Weights of a small mixture-of-experts language model, trained from scratch on English Wikipedia: 96 experts in each of 7 layers, 128 SwiGLU neurons an expert.
Below are experts of layer 4 (counted from 0) of a mixture-of-experts language model. Rows are named router (the router's row for the expert) and show model dimensions 0-191. Each number is 50 + 10 x the weight over its row's rms, rounded and kept within 0 to 99.
Before each expert's rows: a language model's description of what the expert responds to. This comes from a sample of Wikipedia text that the model never trained on.

# expert 21
Single capital or lowercase letters that open a word, often inside place or proper names, such as Baton R, W, F in Fiesta.
router:41 39 47 49 54 57 57 43 70 50 52 38 46 45 59 55 46 39 43 43 42 55 56 63 54 42 41 32 52 62 38 47 58 75 25 57 57 62 35 53 37 44 52 58 39 58 43 70 36 19 45 44 28 43 64 47 56 66 57 47 39 56 43 51 49 63 65 58 32 54 61 45 46 31 57 47 38 41 46 44 60 46 46 69 54 55 53 58 55 59 46 67 62 57 50 55 55 65 56 61 47 46 49 40 72 51 45 58 48 53 73 42 29 46 56 54 38 56 73 36 58 59 46 51 56 43 55 29 45 30 47 60 50 36 35 51 55 52 66 56 46 42 52 45 43 54 52 53 45 50 48 47 43 32 53 59 62 57 54 48 51 40 58 54 46 42 63 49 59 65 36 65 45 49 46 57 62 39 48 49 41 56 40 68 56 58 49 48 45 56 54 68

# expert 6
Word right after a named subject, mostly verbs like was, had, wrote, scored, plus commas and parentheses after team or venue names.
router:51 53 40 49 48 53 57 35 53 53 57 50 42 53 42 43 41 58 43 35 49 67 55 57 54 43 41 41 44 73 57 48 48 48 37 58 60 59 61 63 38 49 44 44 35 54 38 61 55 39 44 39 46 41 69 57 53 69 46 74 49 48 22 54 49 58 56 42 42 44 54 49 56 42 52 54 49 33 32 42 47 52 53 58 33 51 63 52 53 49 44 55 66 50 43 57 50 58 51 46 45 49 35 62 43 60 52 36 36 68 71 54 36 46 63 51 39 60 59 43 47 66 34 60 41 51 65 42 34 35 58 55 48 40 40 44 57 64 66 60 55 55 59 68 40 52 59 50 47 51 26 73 46 47 59 47 58 42 60 42 60 40 52 47 43 33 69 31 64 64 31 71 50 56 39 54 60 40 53 55 58 60 50 57 64 39 57 44 54 60 56 65

# expert 45
Commas after dates and openers like In 2004, plus clause linkers and object pronouns such as when, because, although, him, them.
router:44 29 38 54 55 54 40 41 51 57 55 41 26 66 59 37 48 51 52 44 46 66 61 57 56 55 63 42 49 41 58 61 70 75 41 68 54 67 53 69 40 37 41 49 47 44 56 68 51 44 41 49 52 43 45 53 54 58 56 59 38 47 26 44 23 41 38 42 44 56 60 43 49 33 49 56 45 40 49 42 41 67 50 54 48 50 54 49 57 61 57 64 44 65 57 44 41 52 35 40 59 44 48 44 44 29 59 67 38 59 54 49 54 54 60 53 37 41 66 34 52 61 34 43 50 39 39 50 44 55 58 64 42 45 60 36 56 60 62 65 33 59 59 42 59 31 50 54 61 48 46 49 51 48 56 46 51 62 57 58 53 53 51 51 60 44 64 32 46 47 32 70 58 44 40 69 50 46 35 56 47 51 48 39 54 46 68 45 37 64 43 63

# expert 13
Verbs and adverbs right after a subject, mainly was, is, were, would, became, plus adverbs like originally, formerly.
router:43 34 55 44 48 66 47 47 54 57 56 48 52 47 39 42 52 63 57 35 32 68 42 68 60 53 49 63 63 58 56 61 50 62 59 48 61 51 63 67 34 44 45 40 46 55 38 49 46 33 47 30 43 43 43 41 70 68 60 56 62 52 49 38 59 53 35 37 49 49 49 47 49 33 48 53 41 26 40 57 47 59 61 63 64 54 48 61 61 52 47 57 52 68 46 71 51 54 46 41 60 51 52 33 58 39 37 64 34 65 61 57 42 54 58 34 47 64 48 46 35 55 40 56 42 51 56 44 46 46 66 42 55 52 59 24 53 47 55 63 46 54 46 68 50 50 63 46 69 49 32 52 51 50 62 57 61 55 54 60 64 42 36 51 49 41 65 46 52 67 39 50 50 53 48 53 50 25 55 53 68 47 47 51 57 47 48 39 26 38 62 59

# expert 34
Word-internal or final pieces of ordinary words, often after f, b or m, such as "id" in Ingrid, "its" in portraits, "ates" in inmates.
router:35 36 52 59 47 59 59 41 60 57 50 38 39 49 50 43 34 52 62 34 50 46 65 61 45 60 57 42 49 53 47 60 51 46 30 52 54 43 65 50 42 34 47 41 70 41 60 42 38 42 43 49 42 44 68 49 58 48 45 62 36 46 52 51 35 59 51 52 72 62 58 55 35 46 58 49 35 43 46 38 44 65 62 48 67 57 45 58 43 63 50 79 48 46 48 52 41 57 58 58 54 46 24 31 62 48 69 50 42 84 50 52 58 67 40 36 47 37 66 42 23 45 42 43 31 55 53 40 51 42 52 53 53 36 44 51 50 48 62 56 48 38 55 39 49 45 55 47 58 51 52 51 51 53 53 45 40 45 60 51 56 43 47 54 44 55 65 32 38 30 44 61 58 29 60 49 64 40 40 48 43 37 31 56 45 48 58 50 42 52 62 55

# expert 3
Function words and copulas inside clauses, mostly as, was, is, be, been, not, all, every, often after to or it, as in was released as.
router:41 50 43 41 45 58 36 47 51 59 63 44 47 42 52 54 55 54 64 43 50 48 51 62 58 57 38 64 61 63 45 55 57 59 39 67 60 68 43 49 33 46 42 39 34 68 44 56 63 40 35 43 51 18 50 56 73 47 55 53 34 55 39 70 60 44 52 48 42 44 56 31 38 42 63 58 45 27 38 52 50 49 53 52 49 54 63 61 54 60 49 64 41 47 52 48 62 52 40 57 59 27 43 47 48 35 44 63 33 62 71 51 38 44 56 59 58 46 43 58 47 43 42 46 41 49 60 42 46 45 53 49 53 52 53 39 60 66 60 58 16 47 47 52 47 38 58 55 61 46 41 61 54 62 68 63 59 42 57 43 54 48 43 46 32 59 43 39 56 39 47 41 55 53 37 51 58 40 49 49 52 40 44 52 41 47 69 30 27 46 53 59

# expert 24
Final pieces completing a multi-piece word, mostly noun suffixes such as -ations, -ments, -eries, -ology, -ium.
router:45 34 51 67 56 54 40 35 63 81 48 53 32 39 57 44 47 50 60 41 36 60 61 45 58 51 43 45 62 57 47 50 64 47 51 58 62 51 59 55 41 33 47 49 55 58 42 54 53 37 52 45 51 46 64 71 55 53 55 57 32 49 56 40 60 53 56 66 46 63 60 49 51 50 64 50 47 37 44 51 52 47 53 53 53 56 51 47 40 64 44 74 67 60 48 56 41 46 40 39 52 51 37 39 63 36 46 44 49 54 59 63 48 62 62 44 52 55 68 40 53 58 39 33 31 40 57 40 55 37 75 49 49 49 41 43 56 69 60 73 42 47 60 42 56 42 43 58 58 46 48 52 51 54 55 41 52 82 49 60 74 38 35 48 55 52 74 47 46 51 46 70 54 29 60 51 59 58 61 47 43 40 49 58 67 53 49 53 43 52 65 47

# expert 9
Inner stems of Latinate words, often after prefixes con-, re-, inter- and before -ed or -ation, such as ject, duc, cess.
router:50 56 53 54 45 62 44 43 48 50 54 54 44 45 64 50 50 54 54 29 58 54 61 58 53 39 72 46 56 56 38 42 56 68 41 55 49 61 61 60 42 53 58 27 63 47 58 42 49 33 63 49 39 40 59 48 57 53 70 58 38 58 45 50 56 43 49 32 57 65 68 25 26 47 48 49 25 31 48 48 49 44 62 54 37 52 60 45 38 43 44 57 46 49 48 54 58 55 56 56 43 38 53 45 72 32 51 56 39 53 58 54 54 53 38 44 45 58 68 54 44 67 35 48 39 56 44 40 49 58 39 62 53 33 66 47 58 42 60 61 41 50 48 41 59 42 54 70 58 54 51 59 58 39 64 51 46 55 59 51 77 55 45 70 49 37 51 50 45 28 54 60 47 45 74 57 44 44 45 39 42 56 55 72 44 62 35 43 54 62 54 51

# expert 5
Opening pieces of foreign or unusual proper names and words, often consonant clusters: Sh, G, Ch, Z, Gl, e.g. Shaka, Gael, galiot.
router:30 50 48 58 51 58 55 44 55 52 52 48 60 50 67 41 74 65 34 39 53 51 66 59 64 51 48 40 51 51 53 68 53 58 29 59 61 54 35 50 37 41 65 36 54 51 37 64 33 39 56 46 23 40 46 52 65 61 49 55 37 61 43 43 30 49 65 54 41 36 58 48 43 45 38 61 26 39 49 44 48 46 67 55 48 44 49 62 65 64 42 62 49 61 58 46 57 54 56 43 52 41 44 38 52 65 39 50 54 55 81 53 32 51 49 43 38 58 50 45 59 46 50 44 35 37 57 46 51 38 41 65 70 48 58 48 52 46 63 54 39 41 49 51 58 54 47 46 59 56 40 54 56 47 72 52 66 42 62 40 51 44 37 40 46 55 47 38 57 55 27 44 46 60 43 62 66 34 49 47 53 44 47 56 59 64 49 54 55 51 43 67

# expert 37
Word-final suffix pieces forming adjectives or participles, such as -ed, -able, -ical, -ful, as in unmarked, uncomfortable.
router:35 46 50 56 50 46 54 44 57 52 48 52 41 45 51 38 45 62 45 45 46 51 59 46 42 43 38 61 57 57 47 55 81 53 42 61 58 44 51 55 43 34 61 44 50 56 43 43 49 48 56 37 53 33 55 67 58 51 60 66 53 58 47 57 59 61 41 48 67 50 52 42 52 33 51 50 48 52 47 38 40 41 54 52 61 43 53 54 43 53 51 65 68 54 60 57 45 64 54 51 56 30 50 43 76 41 53 55 46 62 56 49 45 68 37 44 42 42 73 26 45 64 39 41 38 49 41 44 54 47 51 54 41 51 46 40 44 52 56 61 34 41 61 55 30 43 51 51 54 44 19 56 48 56 73 57 46 87 53 52 70 51 30 65 54 39 61 54 50 54 42 50 41 42 58 52 50 42 36 60 49 44 44 48 53 27 42 42 27 60 68 51

# expert 48
Country, nationality and place names, often after the or in, such as United States, American, France, China, North Carolina.
router:38 44 44 63 45 53 45 53 53 65 63 47 44 56 54 52 66 55 55 33 61 61 46 68 66 43 36 50 59 45 57 60 74 69 47 51 64 51 50 52 53 41 74 35 59 44 44 62 54 47 65 42 46 38 51 46 75 56 65 44 36 40 51 39 58 35 51 49 62 65 53 53 42 31 49 64 39 52 42 45 50 53 59 54 55 47 46 55 59 59 51 62 47 48 57 53 51 44 42 46 46 36 54 52 65 50 58 60 41 66 49 45 50 50 50 32 39 27 64 22 57 40 31 47 61 45 58 37 37 59 49 43 55 35 47 35 51 40 63 58 50 41 45 38 59 44 54 60 60 41 40 35 44 56 56 51 59 66 49 52 62 33 45 46 52 49 47 49 42 55 29 53 57 60 57 47 61 50 54 48 60 46 41 76 77 57 68 47 44 59 42 51

# expert 39
Common first names and name endings such as -ton, -ley, -ford, -son, -dale, often in tables or lists, such as Robert, Hampton.
router:47 55 34 43 48 49 58 43 51 72 51 41 42 49 43 51 60 69 41 34 63 62 55 58 45 40 56 56 60 56 55 65 61 43 41 57 46 50 44 63 52 47 62 49 43 59 44 56 40 43 65 40 30 41 53 66 54 57 55 50 50 29 46 45 56 65 58 45 42 71 68 37 54 50 55 59 37 33 34 43 51 38 60 47 49 49 54 55 53 66 53 62 69 44 45 51 44 54 44 34 50 41 50 33 53 36 45 56 45 55 51 65 60 49 66 35 32 34 53 52 49 46 43 32 46 51 61 57 31 59 70 53 58 44 50 46 45 49 56 60 31 48 62 54 41 35 62 59 56 28 45 47 42 57 57 44 56 62 60 59 67 45 44 51 64 38 63 48 51 59 41 62 60 35 61 48 60 58 54 74 54 38 53 66 68 57 66 36 36 51 41 46

# expert 15
Word pieces just after a capital or short opening piece in foreign names and technical terms, such as od, ov, agn, ou.
router:48 49 47 45 28 60 57 43 49 58 59 52 33 54 63 50 64 61 55 34 52 59 50 53 51 52 43 54 41 81 48 51 66 56 54 53 59 49 50 49 47 51 49 46 62 43 54 58 44 44 63 42 32 35 52 38 77 58 58 54 38 52 52 44 36 30 60 36 61 51 58 43 18 41 35 60 30 44 36 43 44 41 55 59 58 45 45 51 61 52 58 54 40 31 39 48 63 64 49 47 47 27 45 30 53 43 58 41 57 67 49 39 45 50 36 49 44 51 65 52 31 60 48 60 53 52 43 40 28 53 45 51 65 36 59 51 54 42 57 70 44 41 45 54 61 60 43 51 57 47 38 60 41 46 67 40 54 48 73 47 68 29 51 46 54 47 47 49 51 35 48 40 66 40 49 56 55 39 39 52 51 52 56 51 47 59 69 59 43 51 50 42

# expert 30
Articles and possessive determiners before a noun phrase, often after a preposition, such as the, his, its, 's.
router:55 65 50 43 52 55 45 38 53 46 62 50 52 54 59 52 61 59 37 45 53 62 56 62 47 45 40 49 72 44 60 47 63 59 41 54 56 68 63 58 46 40 67 49 51 56 49 51 63 48 53 43 48 29 62 37 42 48 51 54 34 46 48 40 36 48 50 46 63 73 60 29 43 48 41 55 54 42 43 46 54 53 68 43 46 63 52 68 47 61 54 50 47 53 53 60 58 72 33 47 41 32 52 44 64 47 41 44 34 74 51 55 51 41 46 44 51 42 54 44 42 55 48 33 47 49 67 43 47 46 57 71 54 23 33 31 58 50 49 57 20 52 48 40 53 40 53 60 62 32 40 52 56 38 62 54 51 67 43 43 55 48 43 48 53 63 54 23 68 50 35 61 54 48 40 45 45 50 45 52 50 45 52 42 59 47 55 41 23 66 52 48

# expert 1
Everyday adjectives and their comparative endings after a or the, such as large, high, nearby, wider, healthier.
router:41 64 48 62 45 63 53 58 48 66 46 60 39 62 53 54 49 59 46 32 49 54 54 59 48 40 62 54 70 71 49 66 78 48 40 58 55 44 52 49 45 41 61 51 55 44 50 58 59 40 71 35 50 34 38 42 69 65 57 63 43 35 49 47 46 60 41 53 65 57 49 45 48 39 47 59 43 52 43 30 46 25 58 42 59 72 38 60 31 60 51 57 59 29 56 50 49 49 49 51 60 31 34 40 54 38 63 64 42 51 56 54 45 57 48 40 43 54 62 43 44 59 35 29 44 46 65 53 37 39 58 49 56 46 41 34 47 52 57 53 29 33 58 51 50 43 59 60 61 53 39 52 55 50 61 43 57 60 58 36 63 43 48 57 64 65 58 44 56 47 49 56 40 35 53 44 39 43 37 58 54 54 42 53 49 38 49 44 38 65 68 48

# expert 36
Location and time prepositions and forms of be after a subject or verb, such as in, at, from, was, been.
router:40 40 42 67 54 70 57 47 50 36 68 66 47 44 43 57 48 51 57 54 47 49 51 69 60 65 30 50 74 56 52 62 48 43 52 64 56 56 57 59 50 52 47 48 40 61 28 53 57 43 46 40 49 42 50 44 44 54 71 52 59 45 49 49 32 46 36 33 38 60 51 39 47 39 37 49 46 28 38 52 50 31 51 65 45 56 58 60 67 50 45 65 58 56 50 62 52 53 56 37 36 50 42 32 68 49 57 59 48 61 58 59 36 49 53 63 43 55 45 41 43 30 39 44 41 39 61 47 50 52 46 45 59 42 54 27 66 52 66 68 35 43 59 47 46 32 48 56 62 42 39 60 44 43 67 58 47 50 70 43 60 44 48 35 43 31 63 40 58 40 53 63 49 38 55 54 52 39 56 44 54 46 44 53 52 41 51 39 39 50 74 47

# expert 40
Line breaks inside infobox lists and table rows, plus section heading markers ==, ===, ====, as in "- Born:" or "- Country:".
router:33 44 56 37 45 61 42 43 50 58 62 59 45 54 60 58 44 45 42 45 52 59 49 73 49 45 50 38 53 48 61 50 54 56 41 49 66 64 62 72 32 19 56 42 50 47 38 54 53 48 63 50 36 51 41 56 49 54 41 38 57 59 50 41 55 58 39 41 38 44 61 45 46 50 59 50 40 37 31 45 47 49 54 67 44 63 49 78 35 58 45 51 65 60 52 62 53 56 52 62 46 38 42 51 45 52 60 34 40 64 46 54 34 43 61 55 45 58 67 54 58 52 30 48 46 43 67 62 42 32 48 57 45 57 48 49 77 40 74 61 39 37 52 61 50 48 51 47 70 57 28 56 48 53 58 52 52 67 68 52 53 54 52 50 50 47 54 50 50 61 58 62 66 52 61 54 78 48 52 68 51 55 61 63 66 48 46 44 52 59 47 44

# expert 51
Middle syllables of personal and place names, often after a first capital piece, such as Crist-ian, Gl-enc-ore, Cau-ch-y.
router:29 35 47 53 35 70 42 44 48 66 78 64 48 51 47 58 66 58 48 39 72 62 48 59 54 57 48 41 58 47 60 43 57 42 42 57 51 50 69 62 51 38 58 39 57 69 66 58 53 39 55 55 33 39 56 52 63 66 62 48 31 56 40 32 45 45 60 41 51 65 56 40 44 42 47 59 29 38 49 43 51 41 60 51 56 45 63 53 27 53 60 52 55 52 60 40 48 62 36 54 61 39 37 43 47 41 39 57 59 50 52 59 54 44 49 45 50 61 66 55 55 36 36 30 45 38 61 37 48 56 62 62 64 30 60 49 50 47 50 52 38 49 53 66 44 42 50 41 46 61 39 54 40 58 57 65 67 52 68 66 79 48 46 54 63 43 49 45 51 59 37 44 56 58 53 50 48 48 55 42 62 58 61 49 48 45 56 48 39 59 43 49

# expert 22
Line breaks ending prose sentences, list items or table rows, often before headings, lists or tables, plus table rule lines and Goals/GD headers.
router:32 51 53 47 45 46 50 51 51 46 64 56 50 45 52 47 48 43 53 47 60 46 53 65 69 58 60 42 59 54 61 45 50 53 53 58 47 66 50 59 40 36 43 43 34 55 39 67 55 55 56 46 32 33 54 56 53 63 43 48 54 60 48 40 52 44 48 40 55 57 55 45 55 31 37 45 38 54 48 48 56 47 47 67 45 52 52 57 52 51 38 67 66 50 57 63 36 61 62 47 50 42 40 45 45 45 59 44 34 63 49 68 37 68 53 52 40 53 59 55 46 42 38 46 45 57 57 35 48 24 56 55 59 33 45 48 65 38 64 73 18 44 50 50 72 51 59 63 73 47 49 45 61 57 58 56 40 69 77 64 62 58 35 48 49 59 42 38 45 55 52 65 53 48 52 54 62 37 46 71 57 41 28 50 60 63 49 40 52 61 56 55

# expert 62
First capital piece of a surname or proper name after a first name or de, e.g. de B-éthune, Sch-midt, Sz-maglewska.
router:46 42 43 53 52 63 52 43 56 52 60 45 53 46 68 50 52 47 33 33 59 50 48 59 72 54 40 49 49 65 56 53 49 44 36 68 66 65 41 48 46 40 60 41 30 46 38 76 47 45 54 46 12 40 66 45 52 60 52 57 49 57 27 48 45 45 65 51 52 48 56 33 39 33 51 54 38 41 47 44 40 54 53 58 52 48 51 51 56 65 40 68 63 60 46 58 56 64 46 49 61 41 50 43 53 56 42 46 50 44 72 54 44 48 45 52 35 42 62 30 50 47 54 49 53 41 59 53 46 38 44 50 54 43 51 54 58 46 64 55 50 47 62 47 52 47 53 62 53 51 31 52 31 59 71 60 69 65 42 71 48 35 49 43 41 48 68 39 75 52 39 52 57 58 45 42 68 43 58 63 35 47 37 67 53 53 51 55 46 45 50 55

# expert 28
First words or pieces of titles and proper names, like The, My, Love, New in "The Aviator" or "The New York Times".
router:55 39 49 49 47 62 46 45 61 46 57 35 51 48 74 53 50 45 32 55 59 61 52 57 45 43 39 45 55 71 45 48 60 53 25 48 76 56 43 49 40 42 58 24 42 50 51 57 36 49 49 41 37 39 47 50 51 60 54 57 52 51 32 59 44 42 59 36 46 59 53 46 49 42 56 63 37 49 38 54 43 32 59 63 72 53 41 63 57 58 36 69 51 56 47 54 56 55 29 44 67 32 51 39 46 64 40 57 51 49 62 40 40 48 51 50 37 54 53 25 51 56 45 45 45 43 44 31 41 52 58 43 55 41 56 37 41 52 63 58 42 55 58 61 57 43 47 60 42 45 37 60 48 34 52 64 45 50 61 50 50 40 43 33 40 27 64 44 54 63 47 55 66 47 44 71 63 51 62 62 35 46 45 60 75 48 55 54 49 38 50 54

# expert 4
Commas, closing parentheses and possessive 's in biography and place-article leads, plus nationality and role words: American, footballer, born, town.
router:36 41 31 49 53 64 48 32 43 58 59 54 48 47 42 62 54 64 38 26 41 51 72 58 60 52 37 59 54 47 57 55 51 56 33 49 62 57 51 49 49 47 49 44 44 44 38 80 55 46 68 52 56 43 62 59 53 51 48 70 39 50 59 35 40 48 57 53 53 56 53 59 47 48 54 45 41 57 30 47 50 50 62 57 56 49 60 53 48 64 37 52 63 51 59 50 35 58 26 52 39 39 42 43 65 63 47 55 29 69 63 45 26 60 65 50 47 40 54 40 60 48 46 51 39 53 60 50 47 57 44 64 46 49 52 47 63 47 67 59 49 52 47 54 29 41 54 47 52 40 30 50 47 40 64 51 69 70 46 51 75 47 37 51 46 32 68 42 50 55 32 56 61 62 53 53 54 43 41 54 67 56 56 57 49 43 60 43 30 60 50 58

# expert 63
Derivational suffixes closing a word, such as -ing, -ial, -ation, -ator, -ism, often in biographies and political or award contexts.
router:32 39 50 52 42 59 48 39 46 44 51 46 41 45 46 39 44 48 51 53 46 55 62 57 34 43 51 37 57 53 51 42 60 46 29 76 55 57 45 57 56 55 47 55 40 72 55 42 35 36 46 47 46 44 35 60 60 51 59 48 41 44 53 54 54 64 47 52 61 65 73 57 52 57 49 48 38 41 40 49 47 48 52 54 64 43 50 63 42 55 57 61 68 53 58 48 65 51 61 50 51 40 28 37 72 40 50 46 36 54 61 47 39 65 30 42 55 42 62 40 51 56 53 50 28 53 62 44 41 66 51 56 60 43 55 47 50 55 75 63 38 44 53 65 44 35 43 66 56 47 33 46 55 30 62 52 65 73 53 62 61 44 31 58 55 34 51 52 48 45 41 53 36 29 70 46 58 35 45 53 38 39 53 52 62 45 60 56 39 58 50 60

# expert 11
First token of a table cell or list item after a pipe or dash, such as football positions MF, DF, FW, results Win/Loss, years, party names.
router:30 38 42 50 50 58 58 50 54 54 64 46 59 43 58 56 69 41 32 35 63 45 52 69 70 43 49 35 51 59 40 62 54 48 39 64 66 52 49 55 57 41 68 43 54 65 42 59 52 38 59 33 28 35 59 45 74 59 52 60 47 63 42 46 55 39 55 49 57 62 54 47 39 35 57 56 45 38 50 42 42 48 62 50 46 53 44 64 57 65 44 62 57 53 34 42 52 52 40 46 65 35 55 51 59 56 39 62 47 57 53 66 51 55 36 53 28 40 47 25 50 57 39 53 39 36 50 47 39 47 50 52 61 46 52 48 49 52 69 55 47 50 57 47 44 47 55 49 55 51 30 47 37 58 72 64 62 49 55 62 53 36 48 36 70 42 63 44 49 57 33 46 64 60 50 48 59 51 42 58 51 47 31 67 69 64 57 57 37 49 43 49

# expert 42
Clause-linking words and subject pronouns starting a new clause, such as and, that, which, who, he, she.
router:42 54 35 41 38 61 46 40 54 43 68 54 50 57 50 57 35 68 48 41 41 52 62 45 45 45 35 56 35 51 48 48 62 58 53 67 60 61 63 73 42 34 38 51 49 59 36 37 49 37 43 42 44 21 47 54 65 54 50 48 44 60 47 36 44 61 56 51 55 70 60 46 56 34 50 50 47 38 54 56 45 62 63 47 59 57 29 43 47 53 58 57 42 58 51 51 54 54 53 46 40 38 55 24 43 50 55 65 42 73 45 54 52 53 57 46 53 39 54 50 36 46 47 60 46 38 54 36 49 33 45 69 50 34 53 24 61 52 65 58 53 64 52 50 54 55 49 61 63 54 40 49 55 47 56 57 38 60 54 48 60 59 41 55 48 44 72 36 76 47 35 45 73 42 43 50 43 62 54 50 41 67 51 61 56 52 63 38 58 57 63 55

# expert 14
Prepositions right after verbs or participles, e.g. generated by, peaked at, return to, from 1973 on, during, against.
router:36 51 43 69 43 68 49 51 54 45 49 43 30 54 51 40 64 41 53 51 58 51 56 58 62 61 46 47 60 46 61 51 61 46 36 66 68 63 45 55 46 46 50 60 42 53 41 47 57 25 42 39 51 41 62 53 43 62 51 38 37 34 36 29 33 54 47 37 33 64 57 37 47 33 51 65 44 37 42 44 41 48 51 67 52 64 55 53 48 55 34 63 55 53 66 62 45 66 47 45 51 43 38 29 62 46 52 56 52 59 47 56 45 45 45 62 41 47 52 43 52 41 34 39 43 48 54 54 47 55 58 51 42 42 33 40 69 54 67 62 32 54 54 50 43 44 44 66 68 47 58 62 47 49 60 54 41 46 68 44 52 39 51 42 52 30 45 31 52 35 38 56 47 43 44 40 55 31 62 60 54 43 56 69 57 53 56 50 43 64 68 28

# expert 58
Opening pieces of English words after the or a, like laun, phot, dep, and byte fragments of Japanese or Chinese characters.
router:45 42 49 43 44 57 58 44 57 47 64 31 49 58 58 38 72 39 42 28 58 53 56 67 52 43 52 34 64 62 45 52 43 67 40 52 60 51 46 45 31 52 56 33 47 57 44 41 45 42 41 28 33 46 52 62 70 56 61 49 40 65 51 36 32 57 70 47 44 47 61 49 41 29 49 58 35 43 44 51 33 45 45 69 49 57 44 64 56 52 48 57 42 45 34 50 49 64 50 46 46 44 48 54 67 52 47 38 43 63 65 40 34 61 56 45 43 53 53 38 52 63 34 44 27 36 61 36 36 41 43 55 59 43 37 53 46 56 63 65 46 48 55 55 36 65 48 56 50 58 45 59 48 37 53 40 48 47 59 33 58 33 54 47 51 53 54 40 77 58 42 37 37 55 48 58 46 38 59 46 62 63 42 52 55 56 57 48 54 67 61 54

# expert 2
Opening parentheses, brackets and braces, mostly in tables and lists, plus rare non-Latin script bytes; e.g. Party (Marxist), (CSI), _{.
router:47 39 59 55 35 59 62 39 41 59 74 54 41 44 57 44 60 29 45 31 44 61 58 56 44 41 52 55 51 69 54 46 46 58 46 50 64 67 49 51 33 36 52 48 35 58 39 64 54 45 54 51 50 41 58 59 52 53 42 58 64 37 43 41 59 39 57 61 60 49 55 49 31 40 56 50 44 38 40 47 47 51 54 56 32 59 62 71 52 59 50 85 58 51 56 46 39 57 55 55 55 41 46 41 49 35 36 52 35 48 63 42 52 62 65 55 56 60 65 39 38 56 37 42 43 37 59 51 53 33 45 56 51 41 47 44 51 66 56 79 48 38 72 48 51 49 65 57 45 47 50 41 50 49 67 50 40 40 66 57 65 43 56 45 31 56 55 54 72 53 49 45 58 44 48 61 58 46 61 55 69 46 47 46 67 55 54 54 57 66 56 61

# expert 16
Pipe separators between cells of sports, election and results tables, usually after numbers or percentages, plus semicolons and table symbols.
router:48 48 40 52 46 50 65 25 52 42 60 55 53 45 59 56 77 65 57 46 70 42 47 56 63 45 41 52 49 52 53 56 52 49 51 48 59 55 63 54 45 42 49 52 51 48 46 46 48 42 56 53 35 38 65 62 50 48 50 56 49 44 30 50 32 48 57 59 51 46 62 42 37 45 49 64 40 46 28 56 34 49 58 57 54 59 54 36 43 49 46 58 40 51 60 49 41 49 64 57 56 48 39 35 62 55 63 54 51 53 66 48 41 64 56 38 50 42 68 53 57 41 28 38 52 30 42 49 43 29 53 64 39 49 51 55 55 59 68 61 29 35 45 61 47 29 69 67 81 46 35 50 46 58 64 51 60 63 60 50 57 26 47 52 48 53 48 35 63 52 32 62 51 41 68 55 50 52 54 48 47 55 44 50 68 44 52 50 29 47 58 49

# expert 20
Pipe separators between table cells, mostly after names, dates or places, plus semicolons, closing parentheses and colons in lists.
router:53 44 46 47 54 58 52 15 60 40 68 51 44 50 62 53 50 54 59 48 63 56 48 60 53 47 49 39 54 64 58 57 54 61 51 64 66 65 49 49 27 47 44 42 43 55 35 50 45 33 68 46 37 35 64 39 50 50 58 66 49 34 49 42 51 56 64 58 48 51 56 47 38 39 47 51 42 24 20 54 43 68 44 55 43 55 61 37 42 47 36 56 49 51 58 52 40 49 46 43 60 47 44 38 61 51 57 43 45 47 59 52 36 65 47 46 44 58 54 57 47 37 21 45 47 33 57 36 47 46 53 59 39 49 64 44 41 51 73 63 42 31 59 62 51 50 63 62 61 44 26 52 38 49 67 43 47 48 54 58 60 34 44 48 50 45 43 41 66 72 40 64 50 40 51 57 46 48 64 48 45 46 51 50 68 47 49 60 38 53 51 55

# expert 56
Colons after infobox field names like Spouse, Built by, Surface, plus table pipes and equals signs in structured lists.
router:51 44 41 43 39 65 63 22 58 54 51 45 24 54 80 65 59 54 38 45 64 47 65 61 56 62 50 44 55 60 65 61 65 70 46 53 61 69 52 53 45 41 52 44 49 56 55 59 48 30 49 41 55 43 63 65 41 61 53 55 45 62 52 57 56 39 45 44 52 45 56 42 40 52 51 44 44 27 38 51 54 55 41 57 64 57 40 42 42 55 26 62 37 68 50 61 52 63 48 50 47 43 42 38 46 57 53 80 40 34 52 50 45 61 53 58 57 53 41 40 56 39 41 44 57 48 52 40 43 41 56 57 43 31 39 49 63 49 51 59 43 23 55 53 47 52 45 60 60 47 50 57 45 44 64 63 61 66 50 68 52 39 43 58 49 58 65 47 48 51 37 57 60 40 36 53 37 43 43 47 47 36 65 47 64 57 49 59 53 50 40 45

# expert 53
Spaces, numbers, signs and line breaks in stat and results tables, e.g. −4, 0, %, ±%, empty cells, Notes and Pts headers.
router:33 36 56 55 46 48 47 33 43 57 61 56 45 38 56 39 59 46 46 57 37 45 51 78 47 49 51 37 48 57 46 54 52 47 30 54 55 40 42 66 45 42 37 42 54 57 50 73 43 48 67 40 16 34 49 58 57 70 60 34 56 45 43 39 51 43 62 53 55 60 50 46 31 43 55 49 46 50 53 51 30 49 70 64 54 52 42 60 57 63 59 55 53 45 40 51 46 73 48 58 59 27 40 37 59 58 42 58 44 58 53 59 51 38 47 46 45 35 45 33 46 55 31 56 45 45 55 45 43 38 60 54 49 34 60 35 66 53 60 55 29 60 53 56 55 58 58 66 71 28 43 50 56 58 52 56 59 62 40 66 52 40 50 52 47 52 61 40 50 58 38 57 40 44 60 50 51 35 58 57 51 50 32 49 63 57 53 33 51 46 53 58

# expert 49
Articles and possessive determiners before a noun phrase, mostly the and a, also his, its, their, another.
router:53 62 46 39 57 50 45 35 66 46 61 49 52 57 58 49 63 55 43 52 41 60 53 58 48 43 42 54 62 64 54 46 50 63 51 61 60 58 61 47 46 36 72 49 51 61 37 53 55 43 53 51 44 33 61 42 44 50 56 64 33 45 51 39 40 43 40 42 56 71 55 27 38 37 31 47 52 38 34 48 59 49 67 47 55 69 61 53 39 60 39 56 52 63 62 58 59 76 36 43 45 40 50 44 68 44 48 49 43 63 48 58 42 38 41 37 60 49 47 42 43 60 47 51 56 47 68 33 34 51 64 60 47 35 37 27 51 49 53 56 32 36 56 41 46 48 59 56 58 34 44 49 51 43 61 57 50 62 43 48 51 46 52 45 69 60 41 16 59 52 38 56 66 48 46 51 57 35 48 49 61 61 46 38 54 50 57 41 31 66 46 57